{
  "num_hidden_layers": 19,
  "hidden_size": 512,
  "n_experts": 32,
  "experts_per_token": 4,
  "d_expert": 96,
  "d_shared_expert": 0,
  "hidden_act": "swiglu",
  "moe_layers": [1, 2, 3, 4, 5, 6, 7, 8, 9, 10, 11, 12, 13, 14, 15, 16, 17, 18],
  "router_score": "sigmoid",
  "normalize_top_k": true,
  "routed_scale": 2.0,
  "balance_loss": 0.000467,
  "balance_bias": true,
  "router_noise": 0.1,
  "router_cosine_scale": 20.0,
  "router_bias": true,
  "init_std_router": 0.0172,
  "lr_router": 0.000711,
  "vocab_size": 38925,
  "norm": "rmsnorm",
  "norm_eps": 1e-06,
  "tie_word_embeddings": false,
  "optimizer": "soap_variant",
  "learning_rate": 0.0125,
  "max_grad_norm": 1.0,
  "batch_tokens": 131072,
  "max_seq_len": 512,
  "train_tokens": 645200000,
  "max_steps": 4923,
  "dataset": "wikipedia_en"
}
Below are experts of layer 2 (counted from 0) of a mixture-of-experts language model. Rows are named gate (a neuron's input weights, with its number), up (a neuron's input weights, with its number), down (a neuron's output weights, with its number) and show model dimensions 384-447. Each number is 500 + 25 x the weight over its row's rms, rounded and kept within 0 to 999. Numbers have three digits each.
Before each expert's rows: "gets" lists some tokens that make up at least twice as much of what it gets as of all text; "mostly gets" lists some tokens that are sent to it at least half of the time. This comes from a sample of Wikipedia text that the model never trained on. Tokens count by the router's weight.

# expert 21
gets: "\n\n", "\n", ".\n\n", ")\n\n", " |\n\n", " family"
mostly gets: " main", " President", " son", " death", " government", " died"
gate0:499490523489484524472509511498516483494478487487470499530518511493499500504506471445506480499542505481449524483476498504524507545475496500481560499481496469516517482493470498480480535524496506
up0:526465436553450499515506523546531475487539486520487499530511507514514502531492519494499535528468510481535510486483497530489503552467499524485515532522459553536506507538453516516525534517560494
down0:492519458515510527517500510474450495516505498535488504512463507528494549533505525504505525453494475493547527471489490506465560484474501496473522499500532543478502498510487502481484529488505524
gate1:473482501496480486488511508499467501509519479511521510486515516470512495498457493473548527518546495478435491528513513466466467462510530543500473468512446508490469537542480516474524505506532480
up1:529509508520568499542490464506510509486484454487531491506496509477520537475534535472485473504513477529529506487491482502437448506529486474510529511513450515481449529501513541475541458517536470
down1:455503481512497479466505502500504494485539467498468525465484528487526474475475553499510495460477533477476484495470508494504500490496510512477520525498528501480476508473505510487520476513511496
gate2:503510482511476518502469493467512507453526477527458502526498468517475484529515533504490524507551471542510504511519493490481542492506527509492487514455498503475505501499504533480491501511482454
up2:526477505448541534496522484498501482520509533500516503509516433509498449515474504516439509545506470488497501485510481514511490472508504502492505456483531492456482508518532506488502498421466505
down2:445446495495491473494502503509481508509479502459487476495534508526525491511480479507482512510489509498505510484518513541488519533472475501543491485517573565496497486500486530481492474463510483
gate3:505543489504477513533466492469521543551464491501494472452508484526455494564502490428488473460511538478480516513508511463489480540515488455516496524519502485489484495493457511542465494511486524
up3:510512499516470442493484472470523488480475449516485504513499495489486476499523498496462483480496483474521519500507505476531472486500467459510490485507500521494500485477456506501532520499501518
down3:474496483471505509497537502503514484482525497464534486459504531446510518520514536575477481532496497524489527503524567502520503481500511493483476494541518467489533476488520503494508494468509507
gate4:509461466465483514490462496469492541514487499482512485518503488468498441509513547514484519484482495554484468478531508460473493462481515486507473520452484519486489485488535495513503494512515520
up4:521525491466509536517497535525482512478535517494542502489502475486484459510510537502512519504495483452448493464484479529451480532527426525478484492478491496494495524525516516520503554503496494
down4:463488501477464553526475494497502512502469514509467529524493446488527470558502507553524560493499545474514528519503467528508487489495472531520487516499454468491492491505481542537501524486460530
gate5:506486520479449480504443481515472475465470492507466521505485504461484498487486488543532533542475503493527537515535475492496519508517492495475472478514486497494496460483499501522466478529482527
up5:520503526468552501494492522518498513501516537515498527489456500522516420459471456508443545559486515520470475517411524547477514551492487517500519444495500469484479529517484527527510532533485503
down5:501503523448520481444460527531494467432507491541526479513495484470508468552500498535509513443513528520496583515442534465498509464528510484526545534478490450508525490462515501498539478487487526
gate6:508518531488496523550506494498514476462510458508524497525490481542530479505488467440541502482493505492480481516458481503492517498488488490487497533513526467471442502498492477506483487484516495
up6:544563522489513496502487463513473481498506458465488506484492505478461524524499522484440500502502481535520484499472471461572502511505490499522531496510445510512516522484487487507500487516521496
down6:460531500506513516526486445501517446500496449514470499494500538488506508502501501570477484520465465499482523492492461516530510505510527500501512460495485553515510456474494511479513513540487551
gate7:499482500514505485527499522523463483478556486534485511438508534514474510525526509509465508471509461469517526467492487488531481490452429488512523507505486516499488517510543489533527522473457496
up7:529517555518483458494508508503496505529485523472526517478491477518477534492525471509503485491499519492481490457523517502492500496495476467507464506541505495522479480512511493507518507519529515
down7:479441492509480507523474453508502509507500481522509521501506504472520481519531508484508483465478441512464491519473507527485489494450453527439508528516514531477500510493505511532494452544470496
gate8:514483486514433533472508509505538480498501491465446497444482500494539506548498464523532476517502569508510533536536484515508498517456479475512568490507480505481427483502467461497497475473512492
up8:485495498516496506527476525503543526535504562531511506539483525534497494507466538501483496477498484502493496530517494448457500511512477485494477481539492532506522483514529521491453497507511503
down8:461446534448479550509498512520467479494560516457524499473493517490496508471526478513515510489534515489515508561477530502474523521507493496539537496505533508498501499531504501520489512472511494
gate9:520499473513534550500508511507480534502459528542502528504475495477500513502539490494484509491498480471448474494465538503550493471572514573515473465475522531511481477547484485526399493470455518
up9:519514499505454510495501524553504471464515502512440456475475518519452517481499503476526537465480550458495529547437533464472482530493515492473530502510512498539532512511495487541479517519496498
down9:468540469479536494512503499502501501488539496500544492476483490518457480548488447466512505493508468510472482475488492496539487456467465517496464505462529498461516510500524468522503506442481505

# expert 5
gets: ".", " the", "–", "-", " -", " –"
mostly gets: " the", "–", " .", "\".", ").", " called"
gate0:526492516500510486534496488503486485527495502496514489507514493502491536486552491569513488528514497429462461421480525494507457516535476501531519499531521484494516493475561483501491496470562493
up0:474479489474510472517488465479493467503498499530542513577461491526476458501528493494508532465493503514473493521499489500528496474562519470532496498484480546539502550524511450497483480483499521
down0:489524480494494462521495493494527481496535486495494501480463517481533481519498493529488521488529527492529495495486483498494479496486508491534497515512513510556458475431483484447486501507496518
gate1:511517491484515502494481504509515481506493501480500498475499476484497482475490504552533456480510581505493502503497489526509491492488500464501515465505492517492470480521503501495487476506522494
up1:496490498468568496497484498479489523498499491510524469505443514522526475531519493471485484473434495485489492541503493488519516505510543524465493532530498506526472469531475512512501507530534537
down1:507516495460516500501499486461499537509416504537513519492497500476509467529517487530476530517494511489485472439526474500488503489478477520514526513523504539493496435554490474512528498514519487
gate2:508481552504507532564490478515498501474467505511515497480468481492513529497506486492488523496494510493522484506559481539526509527564485515499508526533530517525471493501499500491489500498509514
up2:486526480550456504532480514548516488441492496514525494521482500501535522459515523441479491486490504509506511514514441502542519524501481507514491511456522508546491504492519499498502477535484489
down2:533520521486459501464463470496489491469515514447482477501496531488504516492501531500497525492495492534506514503493502514516531509509502460482540514480520495531544515479522480491486507463491465
gate3:520537489501514471532531535524504529519467500441492467491535498458508491492498461507494512497493500478475499538534473527512502469506511517510499512462482517544493544465480487538494465508495542
up3:528481492474501504505528470506500505490531448524488503493505482541499533470508511512542509468539559499516520494471517529491467495468486494505522487490459523476526486508468472483526501541476457
down3:510454486462460540492541492493494495505548468540469547582496501486521466486497466503539496468485509433510500491508533487505424517499531455523529495502486503456486471518512531483486536520533492
gate4:538506489523482513488481498500507436499506491492479516512500505488485508496543496533542476536498446492528554493484499479485555549508520529500471469524510493545506558509506513510499469526472513
up4:528500477493487513496471498527518472469493526486496474496502501496474464444493481510525523483527529515497492519511465516516459477528496492481494501462479472508482508529484479503480522498504535
down4:483497492438511469482501486496488487500454447505540529506532443489501489461479483486493505511502527480466505501534482458528480471489507487505529453513498520527509504503483500500540503492550487
gate5:454474488544500515500503454439486496498508531466498551528574438525539542474505481519444537475483481495495471438506506517509473530488501520483431489500517478506466516535500522530511478510494550
up5:513463518504527503503490525499487540485527477493525480497496495516512522503484486507489508483537473487540488481504487478519487461490469523479432501495514526499440509475532507537480500518518515
down5:464548528530503522435507519495505478492482482497490504534531454493495509514507498499492473517499508513473515496496497488513522487514472496490492503529507513495486514516503492492506521474515510
gate6:512503481543516476524506537488524509483538477522530484489500509457522518496484530510496510468493491482477447530509496475532528456523507527512502528522493506523469498513519534531430507523500498
up6:501470453482498498509489471509494470500516462465486522512547559504511523487480479509503493517535498503498502515514499473529485477497467533528499504538481538546477531519498475523488475504483537
down6:497470506539501498493491525494500450478482521490522522472504539498483501502500518498534481495478499441540501472505532545485510494514505541516483553494499493532535456492442473472479507533497446
gate7:488507525476457505506489466503495473506491513472513476498493483446498483462504518529501509493489506474487491436529519514495500493555513482477474498531457489524508521496506479524482540495478519
up7:482514478484509522510458483506518545503483490482510518537502498499519521502524505470516563519454504550486525499500484491509469533518508463525490480456522477485491465526475512525499518477478442
down7:495515501514466492479527523500516495502505532517515477488488500495518511471530472494489497460475506463493466546472509474524480522476518503544510487494505470515513506500524466475523483494496459
gate8:486493511494501487535521492515500495520506490505496470501491523501477494476482481497539529471517504490500523534455544503504510496494467519481450510483544461490464473495518540491498502537470504
up8:514528525495468509476501524522509505510475443511500497478520497499516505507487484502481523513553543502505515549508461494514518472475505450513497504478529475486495519506454489499467550473528440
down8:520501489515506497511489515494538497462502473497487510558491532515510522533492480511470505507486562540490443521505504479494525514521507476484504461493514501468499488471488438489540503504481482
gate9:489553508480468477521508513510496548492494450532497463501473503497518491457498478506502525513464484508520513499470502526474506483484457470479509481484504521505500569537464494531485479527496490
up9:505494526493453505503495483542539499499475523525500468498513482547478495529487514492435497547480470483509543497489534535512494478504554477498544496492515484508464481475508506474486540491471560
down9:500516481513508531490501503504556546496513511483490529471503507506508547515502476465527480495482541497493500528490485481515518510495476507480512544499510495487476463475483474499479497522509517

# expert 29
gets: ".", ":", " –", ")", ".\n\n", ")."
mostly gets: ":", ".", " but", ").", " when", ".\n\n"
gate0:452519503520451491501492531519518558518534486447491473486540476523507512502482521547516499494481472514498491543510463515530518484521528477542508474509506497480533480440499449517492508458518500
up0:525479483498516482469467463452485508462445466544522514473490501468506516536468491514496506498544543515498514497550505494522457507501493478467470485510513537500480474503494503547531529526482517
down0:545482493535502474495500468505550522504566505516485460519485470478481508513536453515508464502520512479476490500458504493522484497510496490507463483512520512503467486490446514485438477525520516
gate1:427537520502490497513501515490484509464474530496473503472506465503530508530533503560521536500467545510501530495543477550502485497493516516533526469540488523504495482499455470523524486490479517
up1:501446481513498506523514525480541512528531500492481541488534486494503453514499529470494527500462493498522391483510475511491544493489504476544499510453523475498483531545481493497507491512473471
down1:477497500492553503517475520482505505525481524514474499507524461536502478457464560496514564523525484514516504459474501514534437546508484519539492495465499527479545531509484490486513502517503498
gate2:497485506459487503495487461460493501494567586497476510474475482512491489502462492481546497519488503518501499474488489449511495466530525480473484508524475488483483494494474502498512498510461474
up2:538499479514446468484515475505505482508518556484464468495517474504537535480503509509517514481509492490464536469503534491492505485493524524488458497535486503470475508498498500440541454517473468
down2:498466553483484499503533533518466513492478489521491529489447503518493492488501471488511504439502476470474541503497527497505491524532509529520507497471481528513478463483484479538559541514490496
gate3:497483502436492484493515525500509529466469499478476491486539463513533507493497473509528546515448515480497495466491492469545481508472523493553493474500481477496520501517509472488520529462506533
up3:521514505477464539463495502537475500509531483504487502500540540480512486489477511538478520480464507520495501499520467498523519496499477522450499472473471522508521526461522512527515490542529472
down3:464500503502490510521472514498527518505521445514479474465465506490476485510486496500439469500519508514505506488497487473498485494561484495497529470492498499520480469504506513486516511533521460
gate4:483558472525533474486462510479494495491492522493515482519491488456532536459485473500512476490462478518493540524515500530509495504482516489456493505492470517537496485483504504505495470524517473
up4:489486498529523510526536488458502484497474524525496472507500480504509586447509447507475520510504506471515521542478506533532517514525522500499488505475497532531512484530555530493506499488528463
down4:522568543522522471517511486471558469477518489516494521493459508497500483529493544482495524524503472466557501520501498467507477453501475496439520458555469474521533487443498450474499506446474522
gate5:507525501550506479502482473503508490511560504534499507478492499500493492464497505489484490453526502481513500486490448498503480498513476505520485546516517551521507524473482506462486501514526465
up5:488483493438488528492490442487517523547492535496476468480498460504488482490538508461495474509464539532483493505558485499533509476473515493505443468509522477569454467504468524498492497517496518
down5:509512511456473502477511488493531516506525502507542507562499512503479572536515489526506504509489488469499513507504518508471506484498469496500503448499492435519452472527479561555483494507471514
gate6:522524494498516521487501479476480506503485560520498435533542501517460527501472482534493515504514447481428535493506529505503527456504527531496499466471487519463508554495500515510473476518475493
up6:483457488506518529443531486526520431479522504511503519542501521502477497490447445438516527504470477484508503437465481499501523504483534451518527474476507445517506500508501483469487552504503460
down6:480496530492475548470460553522525475492486493503539531487464519491460515507485487456508505503502514505484486459464509514507500494454516463473525511481518505533455476490535507498524558509520511
gate7:485516539513519527515497518492464474512497500507482514524458485515516536511494523499541510436490506447487499535519502490519483483498508512500497536545502503490498481496496517538527531519532497
up7:498486532504509461493522481520523495482469519421431523466428555469503501508513472509485491509514542536534514533489535509473491507489460512483490499501504501469530506509479508500496531528495514
down7:507567503485504489477454488467480506518517438516510514459530536486498465534513496512501501487490517500493492503492538498514480503484516476516480519485467564508490525487482486481482476491485487
gate8:480497498469465500482527528505536491516506508545510520513477542490511505527492517474478496512521502557510499503544483553496509522494531497534505510521525445497497514446479493471471491506466501
up8:497489497503494478523482519487507500498527471495485494493518513493464484505500504527469494544490543506510510477488519467537520513499494515503518462528479521446522498458525529501503468502450534
down8:503490476520487488511477485500505494471507457449522496536486487495531488530514453510553484491490553508502496470507496486534458502521477504516487459525464547455518518497499537454536471483502518
gate9:540471498523504529520464510508485475545504521519505452516496486504479476531494503503488471496498492491487467497482491603495510490530512568478505491503524480514522470453493518468498550510440490
up9:499520486497493500538494515515529520473515489519495485509516496478510542479522482499508492537474462475498496464459485417506467460506488504528495514517502483462509516499533454531476506481501521
down9:480482470490550467532495517477486541516478464472504546486485467502533566462536533537497529565482477552519508484447493497477496504499576512504498507560502475503454485503555500498486463497515500

# expert 28
gets: "2", "7", "0", "9", "5", "6"
mostly gets: "ly", " century", " often", " times", " originally", " once"
gate0:511486496524535521488501473475559527476525486504496499517459516487462481501509493505470477465510493483498495433514467505497585533499529485521494571473466507505489499524526482504477533545470537
up0:506498479505480477519465480514552491498491481492539504556518462449498507504477521486494493519496528487513490499535485463540499489510501529473501521504479475564476521507496511477503508482513504
down0:556452504523445461527472497455482504510493544487531525454499504475527510506488510505518496493499465495572459524490527500494507481504479479524515490516514454491465506500494521527508524490488523
gate1:475469523491490496515503473526511466481474526522471524544463498490467517563494509517479453538496487485545513495475442464509504528505460537517482495491486481513496509537504462496502528539488482
up1:515494503471516509524481497506426488486496497463470491521484498466535475514500516499529448494447499541528501531451528510516523506521518513479467462496497490491492473497511463543510459547500539
down1:506487542465521445538514508505503522426455510504530479531460468511516522531501524481511523450479533437462524534471484488522496502512503499487516502470490568533506544472503507484519493462493569
gate2:492508533498492496495535475475525574556504496506490470544536461469501522510533468498496523450513522488474513482502541522502531472483514503536538501497550534495516526552512507495477473538488496
up2:461561525506564518526493518448460468511484517505501493466487510495522446471453445523501495518453513550512474531486519501475480465496497504527475524500476463490489474486498465471517457497506496
down2:552470477431528531497475463462463527499453529518522503498466477533487475515498495478510502460452477518488539522499524498506498471505554513544507496472521544521500490500474501479495490486508522
gate3:479505530504473505534465489511453504492520527482467503465543475488487489507533524506489507471464491492492476496494499554519464466484488517500434518530488511510471486480456492515481487512519491
up3:551470493538549475502454463518530526515462498507557484494468484492519515511501473496484535480510502513522484476487505509495459528510459523489516463441470480506516527477509489475511485485496495
down3:498515503501486469501450475542486493500512525515448501537473475484517488468542481502482503484519483517519490435492527497512485482484502521503483436485497478531488531481513505488501508474454502
gate4:493508518539512477541482493499492476526484471505470505506484476491524504466483480547520478491484499490487486546482513461489472501514495509522506532549522520476494504476500523511487539503527499
up4:449514488521485468533476532511533507492449505487533482473455517564488523535494527465447450460475511516516500480503509492488468525484470501519500538522481527486513492480543496452463544475482508
down4:499511493512522494542468495524511498522514501505460530449471493483500514492457556435493521479544518471531455496488543508449502478497451488536527492497466468475519527517503528444439529505505504
gate5:504500552499498512546468500483544504476523501500516526495488520515477443494510485514502538496489473481481494492517529449492540477474531513497518499516475508476495456438484520505516539515513478
up5:515502472550512494459471539446511531518468458515491504491515523505505498511471515508457565495499500485486499416467476521532519532474476524513525561478499471480529479531507528417516540446533542
down5:495478491532510486503502497507503512488495518513501517454510520495489504475488508498462566504485519466467503512517492528474470497542516556504504539487482503476533506497497520513562530505476527
gate6:512522462519519475456496464566513519509519546494488548492491493487496498505492480485486546459478515502499452467449479534452512481556516482494506481519510536487484508477507489517484526496529522
up6:488461531475486438506488473532504509498505530505445447494483481518514489496500501524490493474487485483516488502506495490508534521478494511449502569549518518500527500514524498518477522502520535
down6:512521538515489510541523472526478520507495514503506514520479495484533510488504476516520469524475471483533462483471444494452535496498487487510516523520524493461518496500518496501460517509533534
gate7:501469524521448502522539495480482503505521513502482450470502500509512523500536473476529471472552510484477496517489490494510510485507497510511564524417557513453502510456492467535511455496517501
up7:455486471550462471533471550518509503498449473477530536549482534514481525513531513493473490485499482500494489528493488478540463486510556490503517468563488480484476519482479584505516488510480465
down7:512496468508447526564483516514490457539508457507492522492482475505493479509486510558512496551483529515515495485539521482492473502539501501462494528568496480474461547511502517502545508500498490
gate8:529513444479495487496487433505490493500471475481546491519522467524526499478502531523499507518479465504512510507455515493461458504469493507496517511477527497463500497509515509488499495544538501
up8:494502552500480516494496478476462486499482497444502493530511487518511504506508519478464494498519494455520523535530494496498520478534528494532510472483544507467529474478531525538488483497500470
down8:445497488502512502510476491476438439502490527481511508477467479498536486493490469517493486517543536469478488488489506492506499537512539537486465488511486479485520524436517506500505502418512494
gate9:500511480508507489515504509559516488481473448490497505483490513531495478497473511503536497512504487494512545490485446504498533509486530485501496499466468514568516508519524480490464471502488495
up9:533468495473518510517508460481524520498534483487474497471516510482517511493483518481516483470505515514498492505492526474515494476500551479506470488499496495510513500472544516534480510495534487
down9:471503466512497481485523522481522524488512483518435535495492505491493530525513502509554484496488539513511503497508506469486496484470561542471540516434493507562505470489503495493465521492541480

# expert 7
gets: ")", " a", "\"", " as", " was", " also"
mostly gets: " a", ")", "\"", " an", " also", "'"
gate0:473523505524490540513491535519452477495474497554511510511446460503491484500468477515484532511580474474499577512475543449499483493499506499491481523533503476489485545496430499457507530476549534
up0:532485517486505524518534500487539545509530521496493485477458477511505515525478499510493501523502437518480492496485540509502515496490501497513477545454513495437511487510536564465494507504461459
down0:515460462512486498502517473500523463514486512490519495524463514508512444488473495500467509498494515507512542524502489528488504503514503495518506501514484432473500457517504507565481517468487504
gate1:481498520475492510482493499534474504517478533564480472521526455492512461518497432512453489482435534516489444513539497481465508492447493518482545494516489492468508504505477465443469482491526537
up1:500525498438520464500497455516450509518494496504461465456473529463516477551518493454473505496502541502536497550510481485480508493504503502501491525535468495494509520481488521485466533500484474
down1:493552484556480501501541473524542530467506489513488494483496526502486493486492492497509474535479498542522571491527522510519504509501484458515452485540515501459493458479485603456517504535475448
gate2:511468515524542444515495489529441523525497500491528550502472483459495517510500464516467502509499482510493512503501521516507536478487478498485541472500492518495470516483510458456481489508480509
up2:448474484514549508511490527511500499503491485535483561460467488514464513503521534521487444483566468492501510481506501510501472469466498512501547527508494435537499483481488456474469518510520483
down2:497530512482506489527503519538497526528498467539488519510519491472485462482507520469499499494531464505495509520523546497537510512532539473455514524515474462532485503505501496477465500515499492
gate3:526502483494477494535484494506479485498498518499462492501494477516541534477479494519513521540486460523495501576502500483455509466502450450502493526505502541497432499503501535493436483482503472
up3:505530475513514527520500482511489497510519474513483502484429499471495519497489506476511546516476502484507498535493452508513428483514474502454466520509500523513475540468517536506484506511483475
down3:539523499508512481457473489518525474530500547496474508501435530473463547541539525533489540467509491548477513514479482514507492443529507535465473516515511461499532520470533525540508502485490512
gate4:502499523483470505495496498515465483536496535445519543521533490500523534546455536522497500465529501492504538485458479477496503496553509482521541514538486481534460503484492499469470477480536496
up4:558440514483495526490479561445495509488484496505499494518510508451475484539527474498459481514491464497524512487472563479466481506460531450505528473496525471470517533430522472504533510485509518
down4:510445532522494527510511536512490507498498535514483504515553499458459469471503511519505452495531491486484490493461511491508483463503484490475488518484525497502473529518458531471464521453535528
gate5:483464527465500483533450443460479526488512480541512515507423495538488497502502476525502501531500522494494466528518522513477528473454514512506511483541500474523514483501517529517500516468521555
up5:575578521490464507498483543522504523524531489515457510472535508480519503523509509519516520489524492511518516481481465493497523508510494496475525508483486513512473551505508486485500509515478497
down5:512519508491508503487521542515492517533507497520479502520535541496516499493509490503500473462510448552501557532490507487503496510485503463519516541500508549485495502537548474507443496517496487
gate6:522508487531476497471501453499531501520501462478505530524541466535500554500489506490478487478500490497471544522506512488476512474489516482530511540517500493531496511518448512464479474555527484
up6:503476499483454500482505514513525474493512543463517509490514481533448412497508439491492526474504469511468510505473502488516499494477497483545486490518508478516499495502511537517501460502499474
down6:508522517512489498493520463506534482484524472461556464503463490502493486499470506494446455440528456516450498492514550493487465533501491527505472507474546494551533515519510536483497467536528524
gate7:513496485442511508509546563474500504517497501509504532504511470507513525541487497492482457526468519505506556479564476496502537486470496496492500491519520509524484551511483519550524475509531513
up7:485482494550488495516519500473489532494523471536507518536479560516503472506456488501485512478518533497510515518474533549489493456484503469469529509478514465456543493509505468483462519476497557
down7:493499498519497496543444478498457463500516506551508499530520515504510459485513475523484482492493550500496536513496498460486528478484472492500502524465518512486519452530487534502501480502501517
gate8:515487458488429517498453473481516521514520486482497468544562528490518497523543452532503511458501517465479524490527501497449437561503510515512494492490488475460480521498491530473530496500553509
up8:474514513500527547484511494523450509509536512507542501497466530475495501520516522504459492464480486514481484493472520496506551535521470511491507509528483528529498471485498543489474493540477505
down8:487530524455490500476504473509490514486527471509549489512505541491513498499507563522440478492473498523500534498466550511564526537496518535553486505528482483514512501502531492492504512549499483
gate9:505487455493543455521541506475504508474527545483455474525445501486485494498434475499491455522500470489494478536465495489477508493447527476498516489474510486495535532485533487497515505489495484
up9:469503502489487482485500499499504432527507469503505497453544505494519479536524489486451481526565451505530534500499505498475541522483483538520488468511526499500466519500496471529527510485532478
down9:474539482482484542510498527515504490499464493445517516483531486508516501518504498520497475524549468504471503506520553464499549446482472542492520496541501510520522515467515474542501478494508467

# expert 14
gets: " |\n", "\n", " (", ")\n", ".\n", " \""
mostly gets: " |\n", "\n", " \"", "==\n", ")\n", ".\n"
gate0:511499507479502529527478466479471494526505516504519512507498463534539502495499517479493501511497487489499476534491447512491504506440519486523486465487453555509491494502487528477484501522482444
up0:518504481486506474446450522504523450534511548511493530464504475491553519490521477491475498521501520493481478545548533488499456519528537477551512538461487477512503480492470487519472473503487516
down0:503451513514488521488485509503501495544495551509490505508511508511539484475510470486522580516494502516535552536513532499475454500497548491533486511497506454474485488526455501504473503516483504
gate1:493505492505512472494528505475483490514496495492448498481492499486552453482505479489450519496517527482499505468497476505508449485454502511499508495526435511561511520525496482500490530490527495
up1:479486515494447502472533536534486511496507536507501503467486461515474506509487501475493501472512505482441502455515547491505508495505502453461525506513525524486520499515536525523493444450497518
down1:531500482511513487517473475483504491499511504469511523490504498551487523501463506518500500520449445498549496518480496501455449469520511490512485502494519480486509511511478475495481517527504467
gate2:496501479530479527452504506481463516513501521490522490484488485494494499487512506489464484509519422504475531491480482545475507512490510469488473483552481492529493489498509499481440502517467471
up2:499488526515486533524536511489500505475513563476495497475485498524472514503521538449500507484494502497468507469505475449486498497471493511501480463528521482499495537499512489504475499497497500
down2:518509476531533510533478451527523477454539531502433493490514478495559496540508502481519527467544522493486509478512525522544520522544506500470496479466497506492504525483512534447510531527480520
gate3:488513495524480495512508523460591505487494506510478444471472534510503494518498490527473498491444522477499460510552491499494449465493479502482530526474525472507469546506448516480454524482494487
up3:468517513510499489501482506482514497494499549550510458503502503509517496454506505520468526489455526513576467532513465506480521471489509486491516512480511496506474499516485522500489495486500478
down3:483495544524526486509525512518527498473487490504492451464532509483509491458510508491529500474473508507514472554546491479478481472513518527540511507473521473502495543526482539499473529515539498
gate4:514537501492511542508490505469494470516445517504505531496547484491542464472491539515509498496490569480547472521477487507493541503509495496488502539479490489490497501509488516469463461490513495
up4:516493485435520503498479488462503512503487500490552512460551488475510535467513496534463500507514498489525448515502492532482500520501477478473505514527487527476506527482539501496514480491492518
down4:503510489486523523477523502466481511502484495455495545452512504508519487479498540504475529557546497494539473492488509547487528521462493501507513521519523495490499502498534454511553432530512517
gate5:515490501504494497502502531522492481491529479488486498480528472515537532516510504533471501500508486480553479530540484443562510480499508486528529538512483537514464536535528546530497492477530500
up5:481503469479488448523523460534492501514482505475474533476491514465494492506485523463525474479495529512477541505476489535485548484499491488468477478504480544470537466465471441492490423538481493
down5:477476475462495483537485535507533525527482506482538500424517513468482488528495484520530500466572517479464498478533486529501517499511475490507512527518532541494534503429505500461505435513471507
gate6:525536472499493516523490504513535468470475506537489502524497541470508483504490484548501483518502489504498454472513455521510473459503492517462494549495506516538467508504460490497461481475489486
up6:503508541455493504481472469452476489541511529478505519463482473489464488488487503499517491481485491509441507544530528483512459518518494503533471473528492483480528510492464473504510476496513518
down6:513494508500484498500504535483510492487544511505499498500499495487511535517517492465455514494547508514481518506496484434490491554499498509553505464493493544501532510540473519495525466504515479
gate7:527505497523499501515548520501509477518519498520475485504533543517487494477537507485462551510486466536443467501551454472504519525521535454504466507460433527466539538513472491497465495506484462
up7:497525503530474504430540490508490461487521487487524516500505468482463523519444510487513499542505499498517489432506519484502480476511518464502533474505546511492536485483497472542503455500506437
down7:482473494430508500498488446477517460528495483473489477541487524514526477514468509500486507527513521501484549481563485472497503489504500509482501473483502492533499469508521502485481506533480512
gate8:502508474537504514495534492516526540505497518473489487497488486504453518534442502451496472506521491502505509524490491517518560510532479500540467475496464488512463504506527509497495478529536486
up8:503495493503479487476544503522507501450513487495552470493479486476479506523465536529495491516519515500482453534469497530555499491462495491514480513527541533500507499512500500459503512480519477
down8:552474480486491503509507557500529501495488497540508538509501476553472522513473475524506504507502519557509541505491519489509493552545496464493499517472548497475496492515540450473492503470519494
gate9:541503493548524510486510510504505514528506472487505491495522546530510508514516489491501481500503446501522489501496511490503505540528493499507494472485473496502480501542511503434540499483471489
up9:508507503489506508523528504520508511506540516529450556494498512505494565495532509528564496477503518492509560510479491468496469503495485559542526513521476477511498493516533476464527477493530502
down9:449461541465523522456472494507497539468512527505488497535485509530472477530516464515502508506471527505462500491522502537545495498498551498507546488499471519527510517530497512511514496503517557